Weights of a small mixture-of-experts language model, trained from scratch on English Wikipedia: width 256, 291M parameters.
Below are experts of layer 7 (counted from 0) of a mixture-of-experts language model. Rows are named router (the router's row for the expert), gate (a neuron's input weights, with its number), up (a neuron's input weights, with its number) and show model dimensions 0-255. Each number is 128 + 32 x the weight over its row's rms, rounded and kept within 0 to 255. Numbers have three digits each.
After each expert's rows: "comes after" lists some tokens at least twice as common just before its tokens as in all text. This comes from a sample of Wikipedia text that the model never trained on. Tokens count by the router's weight.

# expert 101
router:096155185128125130170133116124087108154133172152129102145144143087138111156160139107181123091141147195127124135115101154103170054139144168120117148120087116069138154184106129191152113146119109099131112120091076124132138028134181108131104229081110163132106124111069176151143122098139017122115153146102152145117153101066070118089090073151145151118119103101119178149106220135067121161132142143092129133110122146142117124135099108071176158114122108215127119210158055130134110151111125156126117155074141153123154105126128176105147187171103170117178141094124148103151097112122091111111144059114109151163126097147136178125093100145157152132113130128093186148177156106130190085111088166147114118141154164175128109157152170116148166085095162080155137100155150160132101106149091
gate0:080120106112145126166099122158082166117091083145131142150129119179143103207119122110128087154199130143132140119138129085082176197147112126096103093125130129132144186119170106138150226103083153149113158103128108159105169099131177102132137095127159106128132134121163171101139137146103116176130144142103193166073146105076133161160142077103134110126111075154120183145087112055123117125147090139137096072125171117094109119100148089128104093174123135147211115115086153050121140171122122103099136105062118085082145090114062121141129129124135166157122141111082134137068122124113053115110209112138183144139117150155082161178134138133113178155103146175160144119130122096144084078129117116106074066126199123103156103189096079151177088106166141073162141131113129107183065138158175
up0:150144141137179120094078165147117158121135099140131107127126129093161128140069098117116107137105124128127136053123087100117172190122137113128147138137096097151165148069169075112124122101103095170169127177146145156115093040156131187140178081121141145127126157136192189122126159171094129126146173167139105110107146056092137186125105118139097139129123044050134149168187150199179142166123155107117146148121083127146138098135166123199097061187100151123120130117116137077158123138058088126081142065127157131149095101124178119132138149093170171172135162148127131092131134103095197097113106113082062193094089090133140135061115084174130172146153120136113147178058200076156150091159185122114144144141125127085154164130098106150114146161170145120091143139126140115135095149156138
comes after: ". ", "the ", "\n\n", ", ", "of ", "The "

# expert 45
router:091133140153162086139103138131132111137097154134182181115156136063149092123146146137185101127117133100132157112102121100107107042177156165128143129132087161100184158115194148106140124240136072105089152162113115057135155089116153153126139183148064150128101104124069132141136164077145096211098126098140140131121168089072077114093143023160170153114096056123091148159084202157096104139155140130136179167129141155125067147151130135078140155123111147163153096134113132068133080112123161164108155168124124160085137108122155185100117189140114125106137165100096129130114106075158140109080087081098097148152154091118134135113079150151165157135111131130094153149142135126178166059126088137138139093126112086145146097104147122166165137113140180075172135082168115112153111122183091
gate0:116162178097135183165197138145103140125124105119125194128076078104117121165057153138086050144170119134207105175079136156144153128119140119130130196133099190053120174127149125126170169120117124151133146085120125122141111119138148085076119131134157140196139081129112146133101182103156096160195080086081112131095142106093119142154126101148119135142063110113112072138189068123165102152132179133128122117107116125086164117156139167169162177155107070140095091116131144062104127119091109112151076148099163138106122178124101120104105152121130158146124198153132185124112147128130141162082145116138136165120069075147121123119111069108120111107133091134109080105162142120161168149157116078120045097112088073093104090128115088066121124193117169111079076143157128077169173139189109
up0:123104090103138146180121103144086108114142070131157124143170129117144070133151087100131096106205114159103101106137096158135141178146202135114149034133060118148115177127135176107093115113155097082188150128130114085112182133127101177068167142106189171115097088127101117100134180102143093110127113036154142092101106186109135128123085137103161110151112113162139103165157139096114157200147118114141106134143128108136127099172162073103150086078146136067131135090176177125071063118122068101112119135121112145135130107077135126093132156168176145148119197118126146102117068151147048157138119154145144163120222113121075132179150108115158090094118125157112103140158122148199120131095118102124129122121153057141080145141140122145111056089138128182114104061136088103129141138183114
comes after: "\n\n", "\n", "known ", "Senior ", "°", "'"

# expert 93
router:151166139091207121140129118154083102129134152158162139142131134099163075170141103088120144159095128171141145130113077137154139087145200158078148166137133126114144130140189143124154094124098093114119114171135141131172120076126146083125123153142102097107035126151060138151119130133178041154145143121071178178089124150096093162117057122145183124141062082063089210180097109119109073157122101160100144126090116163101114118095146126114157131168091154108114113141164148097089089139158105164132144183135151189118163072099103119118163190188070114151134123118121156119111118125136113095082105119145077119121162128160076148094118104142091156094055132122086120187147137106180149065089054149121132161157102136141139113136155134121158173084089151068174091093169099119167125105149153
gate0:122163095083128123133164154122160095164084160102158196120179158098144141127105167101127154144156076113135122161160114135116085152166150103139082152115140179070083162165126078167094154076112122126127114127188195080088059149141150113134140182089127144152134149107150154107164133167104143125110125120124065094162071174150151127130148165070104165147131135124149101154087138173168091105169136107134123124126123123175105094112122046075104105087141137124110153176128087120147082046104178177134107167134118185123102132185079136089113149106076131141034124140125121150139087087173127103140135082159094063181084181178158126125113070113131131109075163095079092168104126164097148093173108184168112118092155133144159148129131129155133160131066132069209134107116121127108134113083104
up0:125085135081128124141083065062142144191112150154109100123084106100098209140132207110193173174176152136163124158183120143124077169084195134131104120118154177104132129147145125100119101087123124168098173179130138048166157188101134157138154090093093121135105136163109117098116196121126105132082145141105116105126041128147123077100132122113119064129101103197134154114109199185134120123179145093123071132134053164097115117155160110130114148115183112100114125145123128162129121105112126161176174190142047169135092091192013110091120136155102137123086122151170155128106093158115141108120137097145082081130153167133125110095103106121140170108114164108096146128140154134131138070127126110206102109108129155147092126159146123161121135103054127127144136087132126144104133143122096
comes after: "\n", "\" ", "by", ") ", " ", "Republican "

# expert 91
router:102172159103144071121120117137124121160122147179178116157157149119198122161116151121107086131127132178137182150059081108062115079163149131120167130071134115091112119158190165149150126223111130107088142159111123128162130020117177150119118163142114166103086139109129153122111103146197105187136163118152147178148161075099149146136116117110143156143135117153103135180139198118092100103150104160118168139117130110059121157111108128100169141194099147137151068160135122114160079155120131159119118143138172150151133136081168156138149176108051140146168202157084107069081084127161185119097129088094108099150170102150143103141125136111117130113133120087088166140185138091092125060109092135106080178103106121141073126171129126167102161111140137047131137088166105139177145104184164
gate0:129059135133156076213096188124116152177193147119055119122112115113135086123132171143141117183085167130098123067139167086120104126159180174140144103132139105139107097107099138122185132121139165107076156130124116122114145133092135117118088111136145098127163111134122144136078097175199101133118103107119047139176160088119136123156111078121178168154135128085112086101163143160121096039140148176071081116147134148056127133124099116108204129109154088131172116134163173158102129119189119147152120149105213134157119121099143116120141154127105149069092155107066111103159121096102140142173102107114086157174155148161099135099140163129122086096100132205105113083102112112141100100085069102111096091093092203143072119195131161140067140138148167077135112120142136142123054123123173
up0:147079109167151098175169175143100090136115125165118185124080129145155137113120123126132111160113151085159133086161058211084154168122113163074084132144137129100129178133095093118189098130120156117089104132142066142149173103139116133114112082156125096121116137160082171138186088158173089143093121148115089113175124058141093127128097124168130164096155187096128116123113129132121113085157177186123096112170118124081113170133137156099167113176170152141173087125143173093107132120117139136189073130087147129146077150066129109153094107146197094146062171128126090076144083119066133108145095119066111139059118122155057167127160143099134116133160139131130097066143105121139111158090065148152130145104061169112103117148095158162053109114111098062143077141065171123167115143082113
comes after: "\n", "\" ", "Population ", "/ ", "m ", "} "

# expert 80
router:131131161142130118111096131098110108126100153165201146079153133124117162155163102129142112130083104201152148148103074076160117058188166118107149152175127148154120149153195136160137070172153125126073084119116099101128118095129146109119146200159118104123111083131074160137136142127183125127113148152168167149130164122093112178084131120149156094085119075042128166166105214109114061170165104169086161135136140127052160110097185178122147154156098134136150109189136110108087093177167093203181135161061101126141137091113152123125174145149089156124114133129051151118098080113124134159142103132092158168146139135153123172086140178106098120110141104097128181154152147104113100142115132173132154142143073194164129096138162120162151159172119145048149156137111138111166129092149198
gate0:129125082136165148080145160136150120099134128127185137157089151117103102137131134103132130099109109153198123127113145091184186138157137139104117137180164131120168190120138124150156154117157159061115112148087118150176115108129184123141116123181108110111125203147102207152136145105160081095130080107137120123144092102147123150084134146120099096154108077090138114185184098127129079115147102104143096203093129095080149099117175170142119139163121100123104103129187081096114122192177130153110120061127149129113160151077108175115166117113158132214090127176101123102126120109149096142102170156129122146129131106144083170163097110104089059056129177177099181150128105091176118179119085051167090089171164143162101114117172097139099131130227152129120131185144181179111085147107075
up0:167115122179151148092137155113141172096144128220128161163099119190116133189100169116174122118131146124154167107155229131120126151132151171069101133183140112166143209130155120141123096137155157075150137089073117154117099136119113122177143110131148162152181181144134158138137188076170135118130115082114116123145072136173138178053097120144077173148142140108150111116154102112085113126150109122151116115106119110081106083129124108124159135146125146148134201130200067082162108128151103136111131138135092113093133127074139135113117122151098120137131189179050145163141134117084119205099176195184103176074191161130089136110052103107142115120132142171111204120141144133190131084093102120116105104126092155105141138147143096083135130080156096155109151158151143177049105161119106
comes after: "on ", "In ", "On ", "in ", ": ", "12 "

# expert 10
router:014169145106174120127111103097107089132074162130151159140177159118186081147163126065091098100122123172137147112095108104172124100148172169129138171099181166143132170163165139163149092216108106110070170149097088071184164100099173092108157122140111131106100116111070154140109168125123159161085177109129179146107143123117147150108104136146143114108089128109117136116102193125147055175160124136122161132122153158085132099113169147058161110203141153128158116186170121080120121140164112176112109126149130141091135094119142140118133172183101184104164166100132143103128133090152175118087122117103091151141160105162105178110103070116172143106111132112123151155168152088164134060089074158095118160106084152144088169151162127138169169108098166133168166116163113211148100130181151
gate0:139129191150108115141123168138135184089128091186108114076141154143126172152140125170068163109083170123168079132120112142114110183166199139133163113139087134086093119081082163099132145118160109128104143174090133156098128143106137162164101111110098121161159103097125130174135173182171090118106125162068141130095145098139175117134161154137165121166127083124163168125158078164159161076141090154144088109113131117088150102110066087075107090105103125114158165086148160052077156101126144091208164058084164193162113147129113130133159133117190127167132107144155141128104094115112091179139080035170169105188114120102159151102112114176066153121105118166128153171099139164087085152173172139141092138106126125071168081085133132123094117086117057114089117137149155081121171128109133
up0:115145121138098127122142142162104150082089122188108189065141141171143124165189162134100167105144138138153098106106087194141067164103159139143127110180099084070099105083082145096098123119122094146074110170140193133078162161121089109144107067167127165131138133063070113139118120133130140132120140139175130085097160142148189150148168165145146113129119159115115152167164076161160109050196128132188102140090100167154112130103113060087134134064107114146156135080123138078132106113073115120152143016139132164133093175188122130160173197097128120144104115108068148118144087090116106143164127042175142106210161125072165112131158131136130183121096121180139143143136134078068144162123172149167091153130123115112110139138150103124099117107123094152109144148147150175101117106121121
comes after: "of ", "in ", ". ", "to ", "on ", "at "

# expert 108
router:099161175131139090142129080123106126189088131135152150155128166096134140182153162131146108149125141177181131127081133114183117111141170145115155164152135146063167149150184190141123085198123123038124146106112128088159116066098111082076133205116116124111061112121122140124128121105136095165115143139117133153113162136095111128098125088093169096068080086070068187195091158106099113158164099150132151162140134171120147098116134150103139124139068159166129136144158077109107088123136142118104131149082157146129133118098154156099170168168112149114130163128098149155138084096107150118125088111074089161162153079143135129102114137111117141119116079122111177141129121064119182064116052113070128126122102164174105147136166168152118200075064169050203175099140130161146079099162104
gate0:091101142154084108092125093163143124187184118088151086123208146148191174119118134109116062097102149119069142146095063085103125135183102145159109151113197162158141113162085112109171123093100170081146188116110113155061132177113104122124116144127166070172219142092173133094123195117131188126101119162146155104197109126150129114117116128120103156153146105149097188143159111140147087144093099150151167128159144110122164152153111176123148121123071088120143105144141122128130101161104210152107093168146150124127059098139103090137153168138050060165167127091081086131146137114141135093094118159144170082185144101146142077138141131115160163112091109183148109157174110163124164135137111150156141219144157163161122096115107150095105110083139141099082095086162103140090149166134125
up0:130138138166185146153144135122131094099158141175145129130180150179157173095144095187139133161123187143145103039163133179171152156117188093086163077109101144129174127168197129137111095161133105109169097087154129120153109121134097159103177076128117135125076131142139093140177125078097083095095168111107140106118117164190111112098127144099117136157144124092181196112085108122147097125149111129150101126121159111178121101104181128142090119069152171142150108148084125142122161121117114183067137079096094103104126068077181141136153136142249107089103133137108045093122149159090114094149168109113093127080067136118062134087093119103074114201163156091103135194093181064152129143131118130113150109112115162155171117159160113118106158170127131114114140139087131160125135132081168
comes after: ") ", "\n", "4 ", "5 ", "6 ", "2 "

# expert 55
router:028145174108160091125098112099109096130120167145125152192169168087173105147165097073143110155114121164152153096091088108115083136107131137109092126092180146118172157172160154167127116196123086095102113165137071086188174164092178097102133145143095148060102086110109155144089153138154097174097165057095136130109135140103126141130097122125160122081103070104121142121115135094114117150142139150108163142128162169079109082110102193104150151199070163159198122114101144107122121169134091143079112170107135171088155111103166136120102187191095159074134191097065156113126082118152142123144110109069100147132146088172072176086108132120112166135078104083064122155155130100158168093102109160126152147104085162116093167151170139135149184132115157104157163125151111147136126118159167
gate0:161107190153165094157085108114088138139154112162149129155114149155102155093127157143104152091096124121140105100098096096123078188067158126102124114158139146109124153124132142139106101113179153111148135079130125135183132063130084131104096123083141168123142110118139149118158118133176123147143105127162069136206160116166109149067167164078140138160104109198140143154134079078161164137147139167115094104169164138155150144136091196107106091106117130163176098131099133121112171113107147178136196091109077096147172049116144158126108046148132117121175090154074156147141096123108169157153144078161078160150146152070140130164200104186202088089094082100143112156117122132056173107124153107078119090108154134181118167086153171148183168122105124041144136133135119193108180144118159
up0:133091206151164134117104171106150142125113114194090163184141119133098135151174134116110153116063170160103151120091098091168151144122216126092165079120140115140140103117165103159145089131164124083156123112115087159142122133119078107143104121139110132118106159082159193150184114086140103183163127128144114106144185063148114217053124152120123107194124161169154146122098054078172123088141172186108160158118132152172195115130087163068131174140128125100096159168121149140065182126142150162167115112166133125127181080106146195090198093074073152120200107136098142122100104087096107143110087103187132153145152177143110168164138129140121090133130090136152121127124127116121176163123157194154114132072085140160120173109171129115142110147110170109127161109098113121129117147080130
comes after: "the ", "a ", "of ", "with ", "The ", "most "

# expert 86
router:142142166146159082154148102117141098154102169139179123146146165080148119119159120109128117125127129146152136110113062093078144086150149164102108144059123147067160120146196176150135085181068104098106133170112107113198114091147132109129145211175110074108074114133088181078088181116136141166052142081133160170126174117076090142095123135123151112133114135102101192157123172084125119168175125192017133138117124171077144144085090217148174174136083142133168097139117105123080121173163121169098128163127131195115132104115134138111171115124066163124151167089118135135106075100152185126097088100109098093162133131163082150110104108104191145107099123115139162165143109117149142122111102155157106150115074150159099146143151136115113186120104141054133156130139123127142104085161162
gate0:123097111140136095125127111141107133172152186155172211137109173101149134129028106146125135160101160128160119182113157141080189132093191098141170107158088139114090072113154100124119090140157108073086112148108050165086195112159114089123177111127079131146135101171159038186139118117180120110185113099129066167096148074150123171091162151116158158115130148166126155106162126179135127129134141125095130168141139125132097155149148067115174129159097129133152162106142167145155154145140126164118155146176181160140117154131066120164188138137100055122145113103099089118201156113117189124145147137179121152157128157095099116131135104091116148087156166128161161129060193077069176124130136177081150169087095110108093114144097131089133133123143143074075184151128173128153126127144142
up0:127167080130121118179087138130142140093119122112105104124113175138132140114092139106145121133110208147168159132138140115128172143111097134121185100169060070132182162128092123138156128158091122150098156137144114134167114126123164120110060140099061059089128055103142170177117199140057163067092182156122134169168113147109075138146115138134100172090115100139137201114112143094127094170165105148116106105126090090145163096126118167154054163057131111138119165137152164139054109140094085109120153092132096192138118182144144149095155097041148112186179106132118165170127124102147082102119120104138085121101126142139128158110103094103158129064171101110111144123095090133184100072112168100144197131169124198137168131111094139130196069154145118125118139170097126125097165109136187
comes after: "as ", "is ", "with ", "in ", "was ", ", "

# expert 89
router:056132162072146104146116112115100122135141101165144157124150141144118090129154102084180066115095122142131153086104083137116119083142122154116153187075128151106102128127186142148133079119119116122090156153105108089197175137091135103113166245123128125094095123110108137121114161131143096175096153060128112143086118059086177137069099096163082173111102095149147163201100152098099134154178097158111166114129161169064124153097165192109134177161135149138120084151151045133035106147158119119147137179116103153111151082129184139109121191108105110104119135092076170088125111126157192101121112107147129146114167103140115132113115119149215130102128100109098133186169151134146136090097078164124129154114063145116138106138152140104152124149139141057170190116181097155141108110173116
gate0:161102129158122135205150126137122146147119099103164085055150118130163119146120143147136161118114139091098187134149149137147168122113201187047147139162113164083104185094125126172137089074115160075118092097139066081125130157184109113138160147084178146148189110141152191156149161112105134132129124094110112139152052119137136121199124111182180110121169105154142130124240101078171125125158148106135092093102077110131132131176110096113174126097096142156158144103129159149108119096120166137100072068111062116088144145111090112134113152173137145108098130092125143138132134145096164153158064116126089149090088114162167134139146115143139138162100075097146093097096072101172156176170134100126157135175126205160095148077123132127119130127114029123163078102095090115146176075128134
up0:092097116095170124054056202157112147139112151121110118175165109097112109110144156125086188220181132157202101136135162148083111162094083112130058114091113057151139121144117108128094100182162153136141103140119078133144143102084163130138122035133100078131085084075129154196151111122125119168175123135152156071108106127140131127124153142134094163090138111120173133126106160153143132092094144122124165165170140139144078103106104166154106159096155116170144141109133137119190135137087087102157170154147100117140204159188110089147118116068094118127148115160127152149117124059177074160098137111081186132187153127103118078141103170116120103106149114115082127108097173127096114095088145117130083099142057139132146100185089174133099193156125138156144064117109158124096104161128178
comes after: "| ", "; ", "(", ": ", "+", "−"

# expert 122
router:126107168132131095149147081070116093160111195094135171104132156100151113172132104087167115088093133146113162122118104126127113109113144125098115128063138166045146123177135126113144123171162123131088168126105127089172159081106163125107106165148093147103077111059095165144080175128128056152106181088121111160109208130092113144087114088159176128118107135084164144166126172100118142095120109159115141137097134154101067111103131148122136141099095130130177096143167009091124093161183140113114084134135138125139113092112164101119134179123119132135151178091098104114113112104167195158142105093100075131178110091184151172136077046121172119053147109120121148188103149118120175145122137083135149119115121149199108141168179147098160153167109148041174177096133108135192117111123123
gate0:133165125091106098132133039142072130107116172108191156147172090116169113119140164132138144119060114114090251131041061161149090104084127157149131117141104177128102210111118142099133098137103143170124050090105121140140139131138114095127155110149121123100083163135097124145100111181147121122151128073164121106111158126101067180155123169170167151054200092180084156112117087122085135140150078124115106138127156137076176091130130066120139101153176179154138094155111116157124158117176082128100054135126141129168107123093111125097148132097152134114148171164185098053138144110094147080130116122093145105144142146083121107146125124155104154076104091053141145098135138169134075181150099153112121062123124158089109147147085142125131123108104157138128148104166152074144103172114111
up0:126118129091163135085139164163201096120126129115102120131130164148159116171154088125127095139183098156205045128164192125143146102156143107148153121123154063124115068155161113115130182119174152058101175175150154115152134140162160093106111167109128143135126082145137165112131075161126184121143064141049126088072112048153117106075137130139155116190074148137179131091096138136132154118121139089156163118200125135160110121149152167195143153121094185090097144122157179039117142177076155152137171051185130102117170128170083132125164072153156156127132089156065156155063109116110178152091133174144127129114177109120153143085124132131112117158114167124121102156158147124175169137090105148099130138115141150115179159147171139138102113172156136137087112119100091168079125154135123
comes after: "=", "\n", "|", ")", "is ", ";"

# expert 58
router:092156173101135101167089106118071091130127157172161171145147155112152085167165098075133123128119146143132154073140087123138108114146167145118111155094169183133165170119165160151129112168119139124103131127111098095148155119106211116119120147148100090085084068130100154170100155154135080157111178063073151133129143110108103134173074107129098074122123054109122132184103165095111107106157135157070173140130169214100111085128149159107157121194074142136189076154115147117106062164138100147088138156106142167089151071081184091146127128200116120082146169150122132090126078147165165103106062133086124124181151104135104143086114075073080155085130073139049129164113124130147127133120092126114111124105134115113092134182175141150163161087067169100151170104141074129124116138153133
gate0:154128120115145174142112072099139111152142105179090109107150155112128118110108136205070110131130104202075126139159111158161180166078143129099113112137126152120193104135109157147142060139122134104135120166122189104107158079159072142102146178098153077159163113151163156161177157173193145107095171125122132147115142174127136140105144110128142148125192091098159142166082108112154167137193074078077189091195114170122166168109131081098101104140105095127097133161138118088141153097109115121102108214102131157140203108107169090112142171125122154145089100074096152126101169107162202113103094101132077154082086168115103127109178096135082128119082102098128161109072175124173107184157142106099119121100109100127130147132077151142147129140117126144210180105164094125114125064112074
up0:134049116113162122156143120147165103117105134118075108111129129104111125149171088160073056086139059140143146091121121133124166135091185088094180149113136139147097117104125120113133084152051095152148155135140155071138111132131130125142173120116170089165135105163188096136163073172193123125106177130123114126122108212117088115141165154115179133161152090130142121131108141154127114096193203076126113114146079163122115105144086131091182073121142111106150103166076144153163122173163089128137103133127087121119173067074165151089148137160080130092145127120121157155065164150139215158072092166181164142126149093140123129116112064130100131127113138133128156100108146113182107204134148128153085085075083142088207174102064166133116133132146079140176165149170093099131131145083096
comes after: "the ", "-", "a ", "an ", "\n\n", "American "

# expert 114
router:073159176076171141120117099079134058113088157142131210118134139089190099144105137149143113111111128109166129098112093080102150056182139133127161157100138171140140152106146148154143122198126133169085139135165093101124178074128139078098152134180106121154063095099068148138112151128116116164105176098129159122121131137103113148121090099155128126102065127102103141168135177103133096149152141124120159110102132141093104082081154173080154135168095121092172124201171081114125114137157176161104111153088142149120171070089195104112178159192072213110187163107114146140088121043107125092097135112088113158146144124142144183142143114065162135111126117132158134152138156099203112130104077121144109120117130161139132162165129114141115130158168133104133214117138094165199095132196125
gate0:153121172132144201140133125092156161130149164174137111103109151127153186095155155134098096118154122152142167142147064093069130132087148086168152113108165132160122078124144084140197166147068102137121128143122188114147115099075160151096106124166112170105137147094149115130099085143145159084109115105106141123133104169136145140127075115109161104168132161154113163109110082103168178131137085216175037115089136114104102085175148105143189119112164148091179146171074179084159153148208150156101183130105107115092129119158090061135133132137127130131151163111164111095092169097066125072114096134125152129158218147080167149062111135155124135131080112120125157113144231102112150098171133136109157148150086147114114109127067091097196119186128123144150121096157110164136116075112139
up0:081183150137065115115081154137154133144105112145158111118105102151149109127153161211076107150180112147159166089110104101068184132141132121112106067153066103105097119087142168129159148137104081143133131125152137115184193152140120119129148157200157121088155185105151093096130124074123150174120126152183186130101112132162099133150130080167176119165147100144111129095147134103171135113158085121168079089116158144057101103100121125144112094158112126075147117106111071124106158141182127189143139181101154069106133132154112136121145132142155152130160165136103135106085163139143090129094142052181112098113092108117183107100127123202110167113116149098116171209166142147139170084118132162128101143105110080140141150072115153130103107140162031157187101044115145203092149161176122
comes after: "of ", "in ", "'", "for ", "at ", "to "

# expert 104
router:065114127056164128131073132130120102154095115173160138151155141117134089170156111144188114126109152136164136104129056157091113070147161107116208164105164173093145123186157129129162073164113115103082158116100110131124164117144143113167139188170127128127095100111131160160115194151141146114107158118114133140108133116129148125077131094159125152133131098117089179195121152083063084181162076155115153142147109157075105094126144206018141135210141095123180076125151093106086128159172098138127093147103137169119147096131137096140157141144100146097140128155041147093127113151132175113104150087080084186145136120135122185139165109105222157111135163139106134179146129133118122127099070155132145191115104127134116146135137165119143162130152161084132158093164101158200118105205132
gate0:116127089124149157115095122130123126135088141109104116173146167073123147126183095057157115140129103137137122064129135141090115107108205162095111137155131143065145113135125142173119185150100162144171113094159073101067114119175179149164103129135061175111150102117130128116083160176166126081109138192160173078099150138128137164150128178156089115104118084106131150083140174150124122142138145133134127111146108151081146178150105139153138102104064131151130134135110063063156119145190137148122192115171132137105199054181118141150076189099132103086111176108113097120111101113157198151113172132131087136143178094119123092129119110079157106114080117103152117138130165149101134129084114094109077186130108106096113138136196102135106214208092158130144094070073074082188175118137149
up0:143091070126152208116076156083186084162133092096161104149178182135125135118159073140151088155140093172167089111108104122057159080130163141062049192159147105091137109142096154174092201133109184095130112070141114138084146107131148178138183137093138080119171179174149150082122099168144154124140079137180104071126176125129074167141091145190135115129122136164126105095197131163121111187154150161172134155128127107138192166121103130157124101140116116161170087142047096115178090154149133129157168115143144129126166121175109098095108111085123093091123109111092069097151072102129124134145162128126129138186155113115174080127117145106162085143146154129145111139138143114101147114118143110090154174150126104161120160140141116108101237129146161119116142164159085107174157141112128
comes after: ",", ".", "′", "1", "2", "°"

# expert 9
router:105133136094136098138153133111120072156100179162176163142136187095158095136136107076159140121093156131162154137092111118136080098172167135102082137211105110128170173121190138158164106195134104096125146176115102104186135150146183081109176130154073105114069082142104211127121157167125099181087229132124138128136111130061087107178088124144153106088101129105117159198103129102113095125147093166074186153132106174089105124093128164117122107175040123167168087119154149128088126190150107169100122135073111148113121125102147157108161151162081097123105135147091170106136133082110151126128130106108093138172144122170088110125082141118158102140171137097099148168106171130157170053119098113083122145130131149152134117163161165112136125118111157044175156113174144152181164089134141
gate0:132155123089099110115107112095094093118161117133140102169153153076112191106151143122122173097142153116137141142174089146121084151116160147156153119150124143088151135168153124105082102199069136089096149149126148075140129169140108179154163165083167138173107087122106080100137108101151122126133116094143086131142109136096165144126071154170163138087132144150158102144119099080189189075112197061132109168142124112097139097140083160105141136165066113127111140129086101084145047113162085122147166176145147159106094109098084120126153062144203153171148111098085121156075157166140159103121133190110100119174148150122130133093125069101113109151095125115160133161094079096106146089122116099114091095113149097128125181149103074186160147110205078072136178199077144097094121157150226
up0:117148162097125101085117110117129131122092151062142081168137208104077129119138141143131113125058177144116169179172155087144157122120120071071117096125100104163129114149133101103101148184109135113125146128117161081110125131052128161151131127092105090174166112069163066118133109074174144143111113093111138068148193107140119153116059135153149086122121130095119075081058126150208134195110185129130112166145073133100163144116155114109116151117139120173167207123164130154185120049128141134103134137157112133159068107100083104096110146108151112086127079081075149126144095087168117066141115171095118162119159134141132104092141133092135111124172129108122138124111116100115118099116126141141067177150180160082110137113118176117154097127173151082131195130157190069198148192107113
comes after: "| ", "″", "°", "S", "No", "A"

# expert 18
router:056163189115160120147103115084140086133122192143136172140135172122153063118177136116123078140094136133147139096114080129117107122104145133135085146134167155154163158207176169184089114239095095099077130133092067056132201129101135092102133155133096092102100084133079161127102167115123120149093139046134183154099151137121122116112122132143170135079074106093108153135104147080134105129145131174111185127106160184111125092107125169142173149195101159160188093098117131088130105169150102155114117141101103162098165102126177182129139182177074142102131195123072154124105100122155131129154135142088105133177118090171100191089102094111138174118081137094111130152160156117152123107098098174122140153086107162145081143156174122157127158119102142085150160141137118180154117128179159
gate0:188182139102109133179132134171062180167123176095137128204185141149125156090178169120125160124148139128174099157097153087159114073124120106214077092175142165159126123128168105189144117166102108107104148098091157146145137218171111097098114121118183170117138135127096079163105139082096144114179096119218136143131137160133085127138144066110097159110138127122085202135137085129109145162160143054106100143139103167107157161107183090079123155126161124117127137113151208118140128126109181141144108101123134168079139130110066116104187135108153125152131130149095105126103098099136072118030144155128106103149086109142120163139146189131129136122163172145117141164094079123102122106126093168127105064102131121173166123131150096122100118146133118094140136138200074115188095065109132
up0:102124094159112124083156132151121108133174129150086094097108089165102112138031080133076148126096116129080113135120078158154121135124161092106152153132122140110089074092124152102135114164096169076085120119176155100074134101097133150152179151139086131115123096137165112129142121115153091076097130128104094170135142095117150136116147178165105153101148126077193129097147160127124081146160122168103102127108083111157114042097098162179113145103122147122176137105133042131125172111082136147131129125105090133157156186093162121157117105160123162144153120065111091102141164156135203155184144122098191186107181123133167112125094049175121145131107166139196035129132121100141141153109132095108150175126146145128124110102146097139141214083104049110079145073060121113053161147160156
comes after: "'", "the ", "of ", "for ", "his ", ". "

# expert 77
router:082134150117171094190138088144119090129127127165158177152159158112146119156155120104134115073102164158117152080108105093109107057200184131077140203120189190109138141152148149108129121150114105097128160160074107103165178099089152130101128209112127160085091100106099166138107133171185078120126177090130125138099117114087075111093092111168132137161100067144129142178123218120094113132160101179128131158086147155057076091118098159159121137150121175125168070130193081126101115153175094149121074153133075194121176081097181125115155164142112135122158147140099147112118099094156191113117091122133118140164156092125106142096152089105183127126115150116096143158104151125127120131087107141096090112118084124170125133173125129152161170065126157057152138094171107187161125102155083
gate0:141148076174136119084120146132163096089148114087172113127139110109124161140084114128109116164145176084087130123172184142101155113168168108212148148171083151123164170123126098112081155248119137145173142159101177177159230138125116113178106131145159087103193130096105176114145157133129130089164207169117142130153119106163143138040105120108150138138113057163119141096143119090106144120151098143149073068116126053107167138114103146127087154149155112170090129111175162161087069132119158124113112141125135114125126106117066098204061118183139100129112121145112119116155179193112085118105126171143139071100152152092135095154113144146142154094106089142154090124125163123087143104186122127143155168126180106133114102146072144112072124174101120093095098128138164140094133145123185
up0:077131120133054131159097117122130112115124124158115214130132143130083116125156184134139106100076153165180135163110152149152142098119169120137096122086118076147170134104143103081132100066139148125170146115187131112132131084137095163177098118138101126113166093134164151102150178099136136153138049096102137158110146121120060111209123133142136192115170140102109147123155093143120100148145092139145161120143125209150049136147089118151108087099177074120133118085090109148121107092171067145154150145083140097123116139082146125154195083145159178133101157131169149088109141065158167182158132050042095166103152156120178173159137177150079187149130109092109121180092164080167124147128159143113087110142110143114146223187134138116137122142140138158138163095142127066166156089122098
comes after: "(", "in ", ", ", "–", "In ", "| "